config.toml
num_hidden_layers = 9
n_experts = 128
n_groups = 4
lr_router = 0.00154
norm_place = "pre"
rope_theta = 50300.0
init_std_qkv = 0.0376
beta1 = 0.95
max_grad_norm = 1.0
schedule = "wsd"
batch_tokens = 32768
max_steps = 8381
dataset = "wikipedia_en"
Below are experts of layer 6 (counted from 0) of a mixture-of-experts language model. Rows are named router (the router's row for the expert), up (a neuron's input weights, with its number), down (a neuron's output weights, with its number) and show model dimensions 0-191. Each number is 500 + 50 x the weight over its row's rms, rounded and kept within 0 to 999. Numbers have three digits each.
After each expert's rows: "mostly gets" lists some tokens that are sent to it at least half of the time; "comes before" lists some tokens at least twice as common just after its tokens as in all text. This comes from a sample of Wikipedia text that the model never trained on. Tokens count by the router's weight.

# expert 127
router:562500463501556545507413433492479497503490498564495489516444589551551429535423522505490462581430590579586607444512550423513415497584520539557564431453424496539445572413463528512570449523583513465548459549483449579448486572436561489401452508538499491399561468526411450487551496507424558474593475559557510400455467444504463447448465574501484456539523558427487497427604477480491541576474442530520472421519519570465569463396430528516525565455503561493495487493397445430541512541448484535536503468529594487524470462454489469510497527392480511527430497514439455477506547477501508477
up1:496537492470448548421443471414597467539561419523516488472535548529459498484529554541533398456487530450458519564574549546563477499453416535445448562403656425526380518510557547506473570503527576586490474484478533506486423541486455527443505563421423500493488510469570465542568492485488455538541459537482454503502450547557461448518544497550473469507497467526467469408481528552446444608474521542480400504536534482551419455407484536521520430489554467452471506592517573434534479428594563520492450523462488485510462480511531377585535503519432517491433445542519499500650502525424585491
down1:584568528489552477529471464501497563511490395504443462480497474532503431491523477472458566475474428459459536470448537552458421547520463677481483418420526424524382491520456434527488482529520581478516494555484480405522508510511471507509589419585545556547451424457533429407482439540516454448499469503549501497496444532474503496533469541502517517506590562468471592485444522505455531361461476416545396531539515402504482540572522568550566579511527500475495532486627575499498502555481432451439494508472438572440569532424577496468544531449547523473444475494375521521531488577454556540
up2:530524531541592598454502434506476510588560607563455493562464501477457409541557544534474497541543521496491479484495429521481505457525476500565494495488494537541457439527455516514535446484533515606473578466492519415458439474589562439495545426509495473617476510457389512533538539478487482410512426402488480433559473563453584499459514541557455500515522485505576442479498481493531486546589455457460376469510363607429517566500473558431495449454589518498535570549524427501511541573533431558433540428481533507519470451563509490479393502450423461514528500567486563522635421471529480523
down2:500560511552497551470529493566517503473471510488425487453525512538517447472497437495440494523475538545497473456507520513426444412539540587513527364498534452494513509476445498461443456578506509532492511467476578620408497496509525432489466461548525473542472491469416409409477568430550431553491514466412401477561417473429520570486510449579520471459495533588574446524558479451536429531417511524543511504567469593413645536518516457461529483510541454453453465619520450568496506545457548543546480464435539585479514453490501487505505561534399467550529491464539496490644419544583619493
mostly gets: "Gls", "|", " /", " —;", "born", " @"
comes before: " ", " —", " MF", " DF", " FW", " ?"

# expert 45
router:507491469471523567584491494480458441433564425426544520585491526487546415537530452543474591527470553475416574476464424521519463523566435533507554534506532451560398427456423533444475404519458463495515531538515513569479528568495589612479407458587501496469472456526540434445540468468500497563547568425528442573530468565396422443596438489519496465554532549455458455512471499547466500467549539450577493451465476455423507523423449488545476444465485569544601508455494501459613551501462390528493512537547446552523585456499484560445530571504563497443520600519523511514534541426516581561
up0:534446487444526534537465533435516465490442572476496471433524497490460547481542588474532532581636503473545530520451461527530470537528507567494537547506567495456506488478465473486514472455614503492515487445518526364459537479570499497483515467498435434495483586542455472479469476459509486526509485513467546458647554585558532541552499515459542599458295489455468471432527566460521476584523510503519486555479464461416527503543525465517459563462537470531429496527494460428580484430509526416406471536535531488467458546489448618385504457373510462567562497396546502584395503546511553501
down0:445545481431545466571503575475561457472600481493423625482576474474484578545489505501455466508545545504545476472448495497481489503512514510512418444477573475478631538424546517506527543458539541540575488460491419489454558486547485438601531487537525550507508560598485457555567453422475471429489490488458439485497390531554498514550501511532603446491520486419570465474536377443582468555443567583573489513526575549502508390508499501551393415520427485562443574510422443470526477485590495430614450460484542455429495511511466510425535548516457453581506536500499502473449427523500423486
up1:348612575432425510566401524462450567458566522474514571504438618481370528417510586458539474475521538479430505548531567500499534550448488556487526491520498512443497482542517483472521468483447583534467541477462498491502467487428500528574529492520565506498501477510476487543507469431444461484528491451570437416604538440506537506391439449541542421455512486487532478446439467526533391522556513441439515531562525511485402580520513468521500522569595443495437562430530459395447546526506528513346508492497517467550495547543492485543542500571496520446537559583476527606500502555457580470
down1:433490503403561587578498435439402488497544546586524538460466495475362402523485461538509466457465523414474498534464534470516538537546558523462524479434496573498536505418503530472536502498445437491418579449520402569479511486496481555479469569535514572579516405483440519536424537519495516474507451523463519454450497545449449492518593474501489413523499410473564573451529403522598466516430453547576504527468482568496501480573528591527607508596450505492461504414436574450560478548462573484483445488568519427632508477538486499574508575468469442402508468474508521537465498527473437420
mostly gets: "Billboard", " MF", " DF", " FW", " ±%", " Albums"
comes before: " |", ")", "6", "7", "8", "5"

# expert 23
router:475575561554512450541477484514465584483501472448518434564495475503512483564425373440430482511462606495510513477532577411583495522499504495409508455563517525500500500506544491555431474499442413411472501464591532587493510481500543497453481417533435577511534450404432438463508467429387458547492571508463398545433507580451452452552596503488545480430486631513436553526439462483492542433540581559534559557451488573535621534413491512584518453453535475562559499480434441489499488484476497545522497484548537576510569468468527557449620526537570501476561498544467492548515474476463502467
up0:484438525513460461511514486460536475577455505528458510454541405529444600565546448563521440534523558612537581503497580434557534486463463514514494526513489569553542470521602500515409430431463552447508482398521503387529425429480539419495400498369421409438510475512466511452550524554633398491519490530535565568462456506556504464501561467524490533526583437464443457449486585513492524535392543578484556515519495465516492473467480501489492568423559487478466522534564484461496486446517602554531498526522527432417494444503579562516560441466556464397550572519452452465546509531511507553
down0:469589533459484458461516467532563556427449510384504437582544437491487538518561459460498434541480506458545505504638503543523535434469510523555469520535539585493432512552474434486422520519507524585530486494507413564579509557505474581472503646487526453462486505397470515416503542465589480497499502564448463436483485408494471487416548518552494583541462427478488527464495409504601551563553568457544505472486522500491473509497509469438582546616356543466475504574455390539449492549550496470547398443418449542496473460493503535515545556575540524485477506426547563520470495433452556472
up1:453474633551476515571461543566570516457515495530452526442506459440537534499440495556531517569560517466478492550575479550601521410459466470388448486526397567353406562557552479513466594549428414531520555536611537385479518521424504504435535426468534518569440444488525518511540543510523425541467527537434496536521485473483476449532559502470524481392539510513475467457463497566464517505402529443507483503568533513532498509542532558419489484517520611508478453476620499460513597489555442502402448482499442414510496519543445531492450453477432502543603501542558466442544538470534509502
down1:569521470550461495542537460503536493522544558508477464565495521521474479480465467490516585512553493501469581531523447426522595437484526545555505581593487561527483514406498528439551430513482583572543514482449534487502505504529452495459575535508448574403567470502545519507419594438451496382512400565444518556418503508576566428520437466573415592549436516406541441501562530418479472498471521424447542522525385475516494535439420482497475510530476607542475559423460479533527466435500400488484503524403484422525461465531509504507433552499558364493499453497499524611463469503486456602
mostly gets: " Website", " Genus", " Species", " Animalia", " ==", " Clade"
comes before: "-", "|", ":", "\n", "=", "idae"

# expert 90
router:427427430531542499505512531476484472483477457474518503464525525589456533505421495494506587519487570486510432440472508535579413552550546548500519567388503473506544536416447522503542524413600468453445436451602497514476494631406525583495449477535470533474554534424537379537509493466492516528511494420453606473397476461479500473552450508596581534557388619542562521582520507432545523539464472557528566504432499430514552440459441503525561518517424548522483499417524401434499540525529496508531527543494530446551511535547465537440539473583575527565512553431460456573488565490473532464
up0:424473514573483563512520546488539594434541448471544595472490532536494488553457484549528540430465459478401512515424567438507561497422422511574575636488442495485453445490450530680504531451477537566530482389466408572483563456461541556539427463413563515559453461482489502499477582448550474545471514560519536552508534499545459496403588397463491543451476548495561460499462492457512427580540556424477538469499595468478491496517510531471439532450428521480488528556498484428494402547517478542536537472542577471434408544404488518484490531571470512517531502474458457525480560562580480458
down0:451518407500446519521568504557541531494563466507477404398623500521464565482475375499552500490469503532587455495426527512508459476491432525481450540539439451478456465419551356501549497442566486529514532554586532531448518548588541568507492522510584477492470470464498526472559586505521493473600523592514380537413555502525476528485515482579461419421513497466480587562519455509570568484455483457441503501439488494494431566507573521606417519500477575467442576441417487470460548475542509496494486538464536574538447495496462487525454584457586365445463545535464447450456561520524534514
up1:527472455395505520455504383543450535474472552524518505464592475558484586562471558535451462524449527506374432527614487486423491495473479517520487458546549447480457562551507518499454440519545562490390458513470487455480496509555580519469453548444479523452495465498607491472471514619546598518574489490419455487508505549521530514596498473529526529531577531607432451539543478447446427485479477534531565513464539503557417467584533540470580441540608497411450489521583461516552467592487577432546499499438390492478466446523469551469436450539536370498484481524522568503505421459575458466
down1:452634506448543561483503486576411517512439540488547440543487510452516513494476484469522453438422526539595436504530587444472551479515547417437488452510517531514504480515485480477508534480509528483521552488470502524437463492569481524474616549514509522572570415453546534593552488451424441496351473429490491431440506476438519543440467490510488464486485519443531496534586535483585518522520550530512524551476492557474580534455570525494511478493572587524517539432420495564573600513456398490467468539501524491487542492498509451608567531540453368459461421560559430451304441482507445510
mostly gets: " wife", " attacked", " daughter", " leave", " sister", " girl"
comes before: " to", " the", " that", " a", " her", " his"

# expert 124
router:499572391474493486538467461532402545518437441501472412436456552616504492498435446518490482494469592541528525395535483488512426462463546552474570502457518487497543537442407511555542461577543486448515469559619490509525419577465497479469471467539429542529575496548537431498512536516427506485576456388607487420429442466385438450534540504576483449510496548469473466492581496462520568546458486573575526471546609558460581486459407496542583576508471606516531452491446452461470535535452534445524569460484508497515482472459552479517539596462547536501475582551503429542461547552539533522
up0:414488469460529504461477566513450512524498474452569539326537450380465525559505505622537537544540512507400520481400523530529496515494439504542541511589541498484409536527555569562424518505557557559512463513560381436444472461597590532538502476511525520529484517524482498508540508510441473539462435451534492569479579522546497426407512525484494559420502477537554475379511567525509497512438425513544492439449498499596474501396496480477474461556508553593475537618476517496561581587505499589491495412556474544461442476475397440503436495453541577475564483463527501485506528529539526438
down0:513570573552530453540506523527555484473519476481492543604527454364501436533501507423477496447500458453513509503516517543548474485487475498499494431471484449495509454514508423558522517478450547507517526506500553606468472528473581541428462536586492442552561576532440484503504491499522497469491562466632444539379473541453453447522439554429488472411584435467463499545445428471456550600497531487532493513429498522467455554500479538550571507525480503580521554459504468587459413556612484464470489535444378428551520469487468452572516604426552437483492405426527517578517625371555450453
up1:556541478402494656425449556494478498499550443529490487444460527478493418567531537435448531498454493453416497494494468500499514465437446539571572471519569512486488508530493507498417526518528598506406451543540542476465510494504499371481603473506568459541465557545471433512441577532563502539465485547472418614513536530549488505512417493498516446596462479491445447426485506453539499539514535500563533529444447466435515565495545492481429442433630497533547465440475600472452501441574572518530501535515447512448592655506491565502417444477449534541528483519605466423487582485568549506
down1:579495550576509541588492467575472394581437525458587522485502536528490452437389424511549392541501580442382515502465534502408419533456473468656524456513506608485481526492434539448469539458466443546546474443511391492561540511484519575468520495548480564504495509517495510536512485470486521518580507483488479466491389416441542432450403493544542576509489494447553514440539515532548477539498479566511534508495525485440506434516549543421461409393429606510508475544506458441566644493539494528514472594523453465517476436474451561525476484525553519542538492437536471547436500493560497526
mostly gets: " —;", "\";", "|---|---|", "born", "\":", "|---|---|---|---|---|---|---|"
comes before: " ", " \"", " —;", " —", " United", " N"

# expert 115
router:578540418565560533478514512492449462438549441484545479508491499591596485539434540452418551603523541472498549456527489497489473539616494528526544543534450440553429489428460588485507414559421449459474480515510503585449487599432501494410442515591456444541511455463442450464584520479480433493528502430576486528492394487494463473563477467516528528456486579493442451493569504456464530489496513583506530458459511475488598484430513494561517506427489584547553485469402488430566531531400464538527516598573448527556543519528468490470483553611574472414547509461421474583410543518557579515
up0:475409479379472484527588478451420507553501597596597498613447507525596510462562550562484548466509534569489528485426488548506530451447489435485523572511410479453594540487521463469521457475407446528463477552504542453478518490450480516443529538449511483466457502504533472476526554512526450569444534486472467514507586491482527463497613491521453581336495457547495448542556582529598485474537498523554436480582550525531390451461551476575489476531473513436389564567562559393465462480486433500471474411509517482467488526524463457384512525440538454435478448506497422562483485468557484549
down0:503440577541503435423474583526511506478489467539461578535517536522426498446515441597515509522466551625499486466518388498434485505551478459600482448443575496488474592454465578484553521563534520467552473496586453505560451560506435484524415487440480463495541535567492497376471620503437461354480507528543539501541464559502508569533487455464441448461418533549381544514487399517477525501446487434507476542501453479474512541579402550550493481409450564423500554534498525572590593514420465561584518542463480538544453470548448435492441511436515492502477553407483468481523476526471470480
up1:540510462529447522472479510492616642467558474519487491409558501471499510451499495451589360592517506609360557515411564516500504501513450360519505431425465487594479558507439464498441525525571550502546517450519480451596461548552572570445535512543500542486447510538456484514488550478580415520600406456420552521517464560544538459514506502498491496563507518551478499439584499481468461563497531482499461463527421506506429552450509476507439554499492447499542555506524527473492564495465559624405510494497512494497517459454489520461487451516575492634505491501533546403613467528517515534
down1:503630551570438430572466471506531514483515522575577499389495495553466468513475430541543572588378549533462499507465515518488544485538491448405543469503465541370470378488431397544517506514445492523493616464544569501489464457533426515497501519574520504539552468500494484507539522499443414507498641529504458507513434461515474452498506565417508518574543515474553518517548567416529523537501488516495511567439462437530513507448518524494529509518529540557428538467526409529459472523396578409496421507552492606496526565554522576477555530542478453396547537495523363444490535503495410487
mostly gets: " ●", " Turnout", "|---|---|---|---", " Spacewatch", " ?", " seats"
comes before: " |", ";", "–", " kg", "*", "th"

# expert 81
router:480539461511580581552506496507487562478647455485463472521478529510533516555522482549436538482484538502519498594468526390554475463594563587423547532550517542543534508504422511552523471498509392472526492493524506509485455505449529522429562464564518565472500479417453468463536456469450455537534572480470432483492404488496522440556410522460508462566542571537478478455564461456581400465570427558543523484432464557539599477498434424481493472567504531412601536476454442553477500435427445520584597389577555500483571505416449567416493513482548540390526512491448524523433517459426473509
up0:508438461513439469457475530495503463493365494522440440439508496515539580478505505461632517502469415596498543488497532448535518473467474512475493643619475558512527524543524517492527475493529520558558441399552541554479518479435490532495526366484447484534407495490565510523500564512498519547507521558511488450540524572533544521497408416472522485540378456500456568600577493512520616577488474524517444521467401541418486546552468414481444541455552451541409519460453505446464465636532512438553501519582515487551419505454480517482507512517460451503529455586508625444544510430497462548
down0:488507552441521545422415441501577436447597397484513542514532561362529438405467493555499531444548511459530491408466527478459447418506437517426534489443568400515510480594576516508533450514599504496534536507500447569539458518498528536448521484416487445458505486468512461520520395560573528494480582560543548592596459518532485463448532458546521557553452450585547392475535416506554592516473472426539514542550453547529545464533522429471536462542482424461491535527448489413537526493568587454454516511479421552499538578464478463443435513482523546529457531439476599566479540483563550477
up1:466484459445569535526509542460460500485602503428499487519475511484448486480454531472575542482587521390418469430506415519449470499541441531606515530504446400533500549614411475551545479492518525519440591476438558539572559434526560508597495471503477560535415525468641479403486476541473505514525425580541458535542453529469440462487491572506515395457535501439453519517565486504475517442524538358552503510483456446532545512431597499476495466556531537523519514517545511535562547508459386500425533451521531470515507456450536595511527509562495455516479547414592502605557438444442511583
down1:498496518529463373493480446502473505580534504527410567525455526507554397491558464488444503499646578481486437439493473524489523492496497498546461502480454534455580459483545471504536541473591446493425524637450526558543526410504528593505462527532451565535523436492436535447492535610583565523529539431577482478552490456512424545492517593562482530496434483516573522496513408578476430559550485499541496486459464479526479407520458593406483410522565462530490585401573513460471422467556481533578536479545448561435434459583472467466503465540539455588495493506569516436562439485470441478
mostly gets: " (°", " classification", "_", " ^{"
comes before: "1", "0", "2", "9", "|", "3"

# expert 78
router:518526499540529510515535456573522474496563469481557476589488447502519524535519499597413477555471561485532497548463531430552487501590415509441575386578500464496459482439524556516545517553504474444562456457542477595421438487418487507426456552544467515455527393409462512485554471447500434550549555523564492411495445571582448461545468512483597451526572570448481469409525469493467459391505524556525542498480508533550559551510578550492485410514513448521504466471447492507573513460445557578583469522532387465519495416537538487558506474543509468491562554569415448380392537408450483517
up0:512454463504524531450648447508523508537488481508502526509596472514488458445484572564511509484496499517536483532566446474339561452532510439477520499463477480434513548458572609589477349538514466497521483425552438497491507492492501459534478505457520404451485456397468576416457463580542462392483516449565634557530485550493478476517577474465477506485583556481438417489525493495427461482600564454540514553471582439648491492499584509496548490491504475527503499477466467540540445503448614548437524533475480535435550532403478511564456565485405558533474435488527487502503481548462441489
down0:530424554536478485536572526506437526439503473506458506607533567538483571594515502426405508446491555559444499534331460484532432460519480532521429472475537511469512536364521480565494572566551488491549534480471543625539523520467512487414477483538467524521445467504543452511501534475498412512630547448451525461402466582464357445469562498481503483518492554468561516446445535458510488552401502603551497556552562524462527510448478469590458504448514565543485395424455451576520510511547550476498414456491507484419535427543517550475553484541476550500531535511510519589538568524456466569
up1:511497504503458375512465428439491499495462510507467542474566423444402479502504457536548502542533496516417515461430435489361440523544467421467487476405539557547492504443506562571437461488499425404455537571543439500542519501512524502483504561426479446523512581583470560572406597618444529522474538592498527522496500494517511498421514528378536454469454547540597473465593458636481431532536492521560509490541545439596513458568506576474579457560508533521476529561543495401552532410463529500544469426548440501508409468466515454557463482552475455542430452520507511465489526532513545488
down1:516402466426551484468555458498426607507490465488568508553554562464562476562507549455509492473445569504461527470452501459540632567499445565493473565464487463503545543425556505561538533581369470580422464489550417390452498516431455463492438549536542539434502482519565461452516522534442519520452484499545513514401453498457455411588511414558439512473462456486410550518510468461535553496525541461436521454484571476469496489569490501525563532445473454522663517562371491562511579440509513503410466537496595394483540538517458486516486535425537494490536540535526458466489526458528497593
mostly gets: " UTC", "′", " mi"
comes before: "°", "0", "′", "″", "3", "5"

# expert 10
router:492470553527519405540481457495452502506528515545458434475544564455452555602555495574556470487447521581473464515429487552461491433514532464388554618491516587517638580463477558463400493441482411426443448484583575469533489473553486503457404433533532575405605463497543449492572420531415512556449515481394556474454427581620505460524430497539415478458482477583515566540477481565519471460463439551534591512466474550496547504503438437530489443493459490480521504455592453511433537438448493554447544527478517453524545479470510466542478503520481452490551501582509435490510524466479529454
up23:403476580534575492411555515455485430532511482458631511540476467408590464483548487406455486500585476500514515519527470492500547534516370445428502452534519494450472510553571471596550489485472488476563602580552463502552517465570513495429500548522471534521468484483475483472517567523418452446530511505520448462537452488448634518506513463540602568616488485517420476552478545410485461457466500431441468464462463510385472502495468517477532533532493467511545635505418440558469516478569536509525455526572551502556518507461488518469469574487511635580547578470534413536523405510490527411
down23:469502444450528482481569568460487529499616504490496509496520529549476469538458435473602536472525547525444479445490419521543426477555554460478540507408558443482483509540551602438447501500446532493444456429564496530505504470526602507454527523608504471623537602522545556432395576523518506471525435557464489466476467555507528521433479483482454550424455535417492506387486411571502570371455537494520523424488485596570566531478480542470514503504545441467497514388443405493556519537529495500508551529577479482372499504506542415509658493489566551474499530441521517443456541473526551487
up24:556515456508550418548488423489476548558561509596552575508520509509527522526480540539615528470542419500488446465568457522465419512501511453500590431517489510544480465532561512531471501480497548531497532489452523529493562476518421541525411465504524530511455567489580507458466405548533572426418478427354517457531506540523446555440472579515435475498510505496458556425435582571443620572507535519524548466462416536496472544480487505485426482594487375437524535529472402467463512404503474533526575532500527564528546483472491545420499511479607413579473421438390427556410518508492535530
down24:491531485446472474433525589512475585558548431464520431537465507447480527525497456496523599491470481529459499559460460524543541535555438468520450503500532561519476479577525536486467531475476338520502429474504536592468550412542519474554406439420467566484499438570461433528467538545428398464458473475494497447473443455469501505462449464563540600502511499339533452552469489484561493548461512461484561485535508484500425480413497485683490502479539565429583518437429507492543486542585511452466595407502532615531490503522546427511481596538423524524480483510404537492470470571557510498
mostly gets: " ==", " ===", " ====", ")===", "|---|---|---|---|---|", "\n"
comes before: "\n", "==", "-", "The", "In", "==="

# expert 68
router:481504417533574514465549535507448496438483402440469523530498538522575541526538503439488549573418515421458436418453546520519427519502535538513552511404490452504544561432429502516477463495517471460424517457542581508440548602478518520441480513593431527436616480579511460558563545430453432531566470454514579509394454409479500436528525539518613445535416549526554473457533521445516383548526506583525597459451562409484537421433472430588511461467441556523506415454478425436556534527464475505561495519521483522567530437535507477506559515513543550483440544453482491542450575427500505521
up0:454444477543529502459560511465419495565500531486456486433549441550446526478438563471506466408549560428486415497510416443462571435469461380556474499544487506534506563441502523582480529492522515533575581488535548442529425487530473495526492489503423575523489520443458473499560503492588522431514456492546575435516502609472584551378436480566492505559537471507487577454528406506557533577441409540517496373481529473484507390587539573403537549436516529526422554497476516539558456407521505427529400485544437519563531416444526505546481518566465482443554537540506512511585491489427546526
down0:493586392483594497462478520559480585438561445405558545474485482572523522485627535531517508440533502522456564539535455495533552387439589487565496539443490538495443523503539468503569510543591468508576465438468532472485540528474513513526504460463498462479485552436572587486532452505530526535443546444521407496462466448551488548562550524445574494497501491445525516436551488443486414508517446570474503392567597520478408525459481463542455461528459468425422497637565484560490446456480469566505542412468473479531452559489527520418408510433440489534526508509472603617548527395535547541
up1:511495578485501553513398486550550537579507554482483467528419566371419484444489547515482483483489503495561510583525403426586501543555396557416536518429544475465572427529447500470477541435503514451579493507479539510456563507526514556538470456493492468501492462397476549555545548552490457481510416524447545464516638469524491503352492412452585538468509488417493532463592487457500434510513538470416528591443546501537442487552494459542631500558475379444467582520524462519484508464460496399435551545504538528459450499485480513442498537495487628549554547478465474522419513511492519539
down1:566488526509513344525413440547462427551500579455435503594465492392517469472508502522485455508632547442661499482581427563542428527501419496559456540485552567535449489477560498524441508474518536517533518475568535474508520494504533529500432462496518473478468418544488473597469486536542486549561537444489535537513595512514527402470418488451511559480559555531399509538481423498465567382516526477438454554600598457479475503452483554544421462533502560491447453419471409493440421492496511443459485496513523526551508478494560531543505444584476466466621530578518532507540516558536512470
mostly gets: " won", " down", " leave", " reach", " protect", " allowing"
comes before: " the", " to", " a", " in", " for", " on"

# expert 88
router:570523500528556444502451557548468448398509528517572463419445420578499527596531467532490550546447557454542543472436578563452491556524539538422633524455617459476490442436429587550476474517447473421590495618516473557416492561418509409432493448576506555517524492514445442457559472449462507463496568511540503442474435467469515419567469498456531597553526527532548479422484525460468455440522479562524556517470518554519524494401408449524549608503426563555526476469438480461546535526411422457495483479546492535533526444488540513513563544548573433473470550490485469458493569495510550525
up0:602507392487549428485581526538465586435436554563442567443491562508399506478511534460512413507502528458495535556515530501445522493533489481480477404534490517544590485591525471544481508435495406516539454465430527515452377473546552492557525577525484503480535585492548491586502514529477487579495490396497513517482515487494518578469493476532477584536540407464568537425475483402469380545509474538444481483458516531448380394456502395536582559464528465450548566549476571524428473497606535449514559522508548407461574494529524508500522519446502535555570391449464477543490468497535419527
down0:419505565486520565484551558424482490431489433492519536456450436478449493551459504474527589531523476540477506461466512446530464532463560521528586493459531544482500495483493417472460365493547550516558546534465512490600458491601588552494468493532557478462482557461530435502514504478550471408548540437431512386592415460470508430475431541531490429333461546541451403420430563528447423511507484430534507532493564531466475576547584495532486400479474452441577486509454482497472552488497504574582527501491467617445528545455511511498557486521562523474549494584495550622472521500583466586
up1:447460524501534477464568477466540519503515521602483509546491471498527435499536516539559549500453450508465350535490529504430476469419549574561570541552471417454425498520479512546431507480645445511513557439503445465543484519548476531472561533413612502517547463558560446400525500455480466459513488477384432490493491422510471457490513536487496530565528519448596453518514520531644510475517479454447454455518477499472488533527496543485560547379563584500515490612515568493418578496495545415551540515496478549528400466498598490382484482486551599514399444556504505592461487492432486532
down1:565602440455460499405455513443517461394506554487536562440493434563541546624413486518556548537435433425440608424485454407514481618526449504479515527458539461538529487434528476503515514424394512530554583493406497408551491515493566514633543477558458513531449495487581524373471533507573487488565543497437518442517487492541452451467522466462491434449517511487430529463502467596545527524581438523465547512455488434494507549524543464478462497548435447487520471591483469455506480503457509517493576504608584483539454545446466488492441493529506542579560490437503562452501583583505508543
mostly gets: " million", " UEFA", " FIFA", " NBA", " basketball", " FI"
comes before: "0", "2", "1", "5", "6", "3"

# expert 72
router:440507502570549513508482552549528551465464455475449526453600561584464569500445481445424622587448507598466430476468597456536457464522587547539536552507565521459511511436544553519452522404506445468431505468473538600463486568386489498504497397523454597441586511462444499476501520431429457495454506429487455420442451482453448477522484593552529443439475570471588500501515490394590503616529532589542573473431554430503556437492543507562553444534432525547512467452445454422575477526439487527501470507497528539570526528441492550502547517594548501491455520476487477530442514477503489508
up0:527542533561510598549485482570390526499513512530572473506501498466538531445526476543514530541543482567565508566539431481472430472476475407528429445506382482528418469559475496599445502535481430476619499499540438485503616525525413479547483572523497450483369546517537523561425566469451433515452527461584534521504654444463462501461494453467534519489521465505497573547555465481520534489546361491495514485490499537444489490426483520532562511473513492511461508406540551506513520485438460502544444407501467489402581430570498491578533521477439626578441430543533530515395576498531450519
down0:500513515595515472467583495522445540469500485444569526466431499471533413547517509402557580530513418437489488490551492496543486444485486539456519494429587434523482500517514525540496528383492495467450562532486592477538544561536514572504484524533496553537413563565465607504494561511479499422571608445506550461412523371548474512406422455554536403435421523546527567469576471476488511549554463472543449443509519561553408470521470569538499483520418460468512506553571468482534622492471498537497449417494464401577551411409442457525532459507383518490527540489542547552576490498434478509
up1:558516513475538528429580479430544512541450428406510491496532462524455484492565508524551488572545475611424525469617481569452516501511527553594452530529434570478408556502482447580507575425541542564468498442399428457520467513477580525501575443514552540492501442546532519468552462485503472485468442463484525516482512605502519535490547509483548403419508432469585543532498533575522448496483500486521506535537507434415461545541545358547487444509512457438516598610495592494537462571441539403467581529449492546492572529424430456553561501419495493529507460421431427432525576491493499553
down1:485443588562453469610519487408459519458465493474396546502492531507499435473504389526576546586515625392467482427550536524503507501510486493470429460506541485541562502509623524488524545502526472555486506565533449451576453542453459440556511550456563391448469479507520536517450619422433513498557462452432426522333440450524518451532423478505525512504451491487463482512532522527479514474455476429448526448493499511530619587516500562528506571545469565569413500480467509476441566467519458511494491464530554553557524531579436543502533508514514476638517452482389544525496447498494434563
mostly gets: " over", " off", " down", " reach", " along", " leave"
comes before: " the", " a", " its", " their", " least", " an"

# expert 99
router:523497429548563472505513531549440497389501462486447425398425521573546506476469475466433617560438538446534497476462530439513453498503579511490542511402492503498500536442460548406535545425557498455583595444483493532487470585373588530529537454548500562488524467487610454475568427507476489473542537457530448496427429439511426434491478456433563480557554571556521469456576524477557426503598500531484596456452510608453541533450449432565522516544458536546508466448459369501511444511487436492487533606519530500494593525480555494474471511518576491529497533547460459519481554493440513590
up0:511562466601530531441536510553611577479448451484489551480522612531402450400613433496506466518525471476533489481492460495443518562499468487467580617561476448444355564634475546480484550476503470547569553450470452532503557494508491512562538492545508465572508450514514453401563514536453483491500481476519497558523496508504413464455493502490558451505520484494578504522566549548533426558419577467445511499423551517530486473469483542518536398562536461419532529443535507491504483457496566579466482512550466432410545456588425508507376449388515445563530455473585488448456443503451550502
down0:503580479482499433569485444460489538494532530452500428540566439598432495518474597556517503562515493483441515535537510542459539485477519539544448495432508436431541377500498514435491434533458486513484436569528371559460438534595438484344507517509550513560537570426463499517479512567587491435436465539414504421467479541435502523596467417517522488472529559543525580486453531449460476528528470511592424506506589510516499506467599487482434550537399476497472490493513514481604544438576487511503421645385479582424505494558527510509576516561567476483453483431470474459478507498516506510
up1:468421419499464558451545542459529505482446428470477522512473511479574479503533571482632556425513522542473508524470453439497555456469504432531594507481507530465360511473481448435446468523560564454548478383573439463549547564462537460484482615567491544473439500522514489442467463512585476559558472503465494529535476588481484480525399515516482516516533472534452592503372510592454439560536510469564498534500450468546488477659567541524474496511445450373546504488481545601510402532479578456523610523398476476499453471454413503526490489533500460478490565566504503481433465543517509424
down1:391396551485492497536574417505423511576575463529541602457520488433445485560470463419507529452456562496521476427548558447504498491452460540553544479470385541533533498454459460558546439504518520496413550574572516541379555538605380497464439465444527580496484609436453519483427572445503445623612454526516544491504443518408447518522526493526540502576471446497524386443461499478604500501504499546524471441504569452416458485476477513516452546421490486419505517501509461478553444550460473435522504542546499516458525557459540541551567478472481467437431566502566511476508449550501512496
mostly gets: "'", "’", " '", " ‘", " your", " Your"
comes before: "s", "t", " own", "m", "Pol", "ve"